From a checkpoint of a small mixture-of-experts model trained on Wikipedia.
Size: 8 layers, width 224, vocabulary 2048, 59.3M parameters.
Experts: 4 picks a token, a softmax router.
Below are experts of layer 4 (counted from 0) of a mixture-of-experts language model. Rows are named router (the router's row for the expert) and show model dimensions 0-223. Each number is 128 + 32 x the weight over its row's rms, rounded and kept within 0 to 255. Numbers have three digits each.
After each expert's rows: "comes before" lists some tokens at least twice as common just after its tokens as in all text; "comes after" lists some tokens at least twice as common just before its tokens as in all text. This comes from a sample of Wikipedia text that the model never trained on. Tokens count by the router's weight.

# expert 0
router:090160157159097113091130146172083121172165131084155095110157089098128086133108107161149095137165161095080157102093075166089123125102170156114155109163092093154105133083092155102082172160089157088164163099094169149160098146151092085101104127090106168171166172171089137088152144095104136142097092167096103091107090155126097096142082159156166081098084156080164157165113093156101158157098159090119163098091163151087150161089173167176173167161097091102098153077111103136099103105106101135153093150100098111094167174120091178092169085092158148162109170102164169148098095159088085154144162113141088152163155128127088170104161167104102166137095171111152159172161094142094172179161
comes before: " ", " The", "-", " In", " He", " —"
comes after: "9", "0", "6", "4", "7", "8"

# expert 174
router:090192145144124145087093082175101127158141182095155099090166101088156087158104136153166098115166157103090161091093078147108108095105141147090158100176088096154095177086100159096075170148105167099172147115109177159165113148162086162095104118078114155154171158159095128115137139099109151142106122172099086093096089166118099103161111156182149101107103145094153145158115095156100168162104163098143141089084160176101151146090157174155152161148098079106094169098104107151102091087076092146156085164095087095092143170093104176084158089099156160164083165102154155129101096168101109162166137095154097183150158140121095154094167161103091151093095162091154156174164085128100164161176
comes before: "1", " ", "2", "|", " |", " |\n"
comes after: " |", "1", " |\n", ";", "9", "7"

# expert 53
router:077154134161067134100113116158097112138168147102145098110133094113164094141097114161157107106168147099096163091092093156072102081097159165095151108167098098146092178102082161101079169146083153107167148096121159151161098159161098146093094099080094155168170161175092141102145141097096138154103107160101093103100097152105090076138114152161154080092086155099165147155121097164101162153120159094121149092098163179093143170085158151163174167167105087102091162080177090183099096091108105166152103153097086111091149150107098175084164087104160162164104168087141156145090100174097114156155158113148092161137160089107086180136160181102103175114099173100148164168163093128089177149153
comes before: " ", "|", "-", " —", " +", "',"
comes after: "%", "0", ")", "o", "4", "6"

# expert 180
router:091170114153140131080144133174096108147161120087162098106142097101130098137121116157164090114159156096086166112085103153089118106087149158099160106161096093180096166086096155097094174158089155106175147108097167164147105159166094143102103157085086159178177163159094119093153145076096141150104107155105084087107090160127082092122113172188148077089093172104170151152139102164097171151107154085110168094087176163104155154101161145165168170148099083102091156099117092135103083086101099147150089149095088105104166142090087176085147125102174150167085162092165167142091095182107094144157158103164093163152165121115096170093155160104088165106094159097157164162167090097093172132160
comes before: " of", ",", " the", "==", "s", ".\n\n"
comes after: " the", " at", "ing", " lead", " to", " a"

# expert 106
router:084128149169086157102089067162094109159170146098144096116131099097164089151074129151158099101176151112095162093094097157099090107094151169098170118153086083153091160101101149092102156162100160106172146103103170160155097158163074139096117119095109155150169169160089127096125151114097178160089112156089094085109111156125093097134114148155157106109072157096149149164128104157109157156101160096091151088101162165101156157062155163159161147159096093099090148094113107137083073075089101109145089162113099096091171154140108180084175080097158159175094173105169158135098108160075098145153161101152084165170147114096088162096170165092097167097100173090164149179158099134096156155164
comes before: " |", " ", ")", ";", "}", " |\n"
comes after: " |", "4", "5", "9", "3", "6"

# expert 90
router:110103068108144171088070173145144063074101117090131122098170123142092107120053211164106086127124151085121132153117103133123123146112224114142098121120107098130090194092119180120129146142136145109122153137110126146145152129137132164145112173135056162143103176160126218137092150079129101150111132133120103108095097120057132129176110128114159136082074181122118139173151116175134138160080121104080152120083142106099152189068104141127098156195102110084123129131111088057139077098131121091169141138128125055113159184187130130092157141138135106124142144106146120156093144178112134201169162109116055176139200112150115137149136084142120144145137140117144214151139126115104110118110
comes before: "–", ",", " |", ")\n", "\n", ")"
comes after: "0", "1", "9", "2", "8", "7"

# expert 69
router:093147150159110080072160161161100130138158168094154104106186091098149088153080141153155097106159143097086164096115084160095116131101159151094163124160096088140101174096106158097085172157087149096163149103106160153152093156154086111087097116084106150164168152167089179097136126098099144140123111157107094106104080157120091096198075160160153077099086162095167159156115090155094161150121160089135156095095165169108134151102156174154161162145107099095088152099122102136089090087072090160147087167092100090098149170115103172089171098098174162156098171097162152124104104174102096161145158094152097164151141113105110166109170176088087169111103166072157154166157093112098157195140
comes before: "1", " ", "2", "0", "3", "4"
comes after: " ", " |", "1", "2", "3", "4"

# expert 110
router:094127133161113113083154102169105141143172136103150096115155088102178097152104081158160105107152147099096172106099083166099094122085159160098145107151098091161102135091091153104097170155103164102164157099103173172144093154155094102092106161083107151175169164166096142091141152092095138151110101163096099092090095159136093087147101147181156089091099167094173159147108088138101159153092155097142167095084170168079154165119166150164170163163108086108097142102085100144094088088098086153160080167104094122101150157108100178091161102094159153156075156106165158144098097170091114158144148104146087163152138150127087169097163161105100161129093175090171164176156091131089152219177
comes before: " ", "0", "1", " be", "3", "5"
comes after: " |", "ing", "2", "s", "–", " /"

# expert 131
router:075185140151119086075174166164096101134163138091158112087150091093148093154113127145147097109156155096101170090103094160099103100089149157097169100169092093169095130091097155091078169154092160085163146102105176170147101160145089139103102119084103164163162159151088136102153132099096158144103086142098100094093096159129094110168104157158162104081090148086163154163116094152097158144085155111121154095098176166098144157103166147173171159155106089097095157087132091142101097090101103135148100151096091105105161165131102180093166072108168160153086172104152149143095097170096090170157161115171095164163148088133108170093159158093099167070106161082152157177165103168084175124175
comes before: "0", "9", "8", "7", "6", "5"
comes after: " ", ",", "9", "1", " (", "8"

# expert 161
router:076156138130131160102125142183105105167167118083154094101148094101112095140086110146153096114171157099095171088108093156079104039092157174096172112156100088172104134089091146106099165166104150093170142096104169147163090154160110117100075097083097163156158157158090154088152145098104139162107103150092104097106094158129093104142094144169159087090091147101159134157106091156098160156117173096139143088093165177097161150072157151169161174168108111098084145084110098135099079088091095097163094153089088101091145162113114161106165082094168152157104162096168165145104101159105101175155148128142074155154149088120089172105168185107090157157091158084142157164171102158091168126158
comes before: " ", " |", "–", ")\n", ")", " –"
comes after: "7", "6", "5", "0", "9", "8"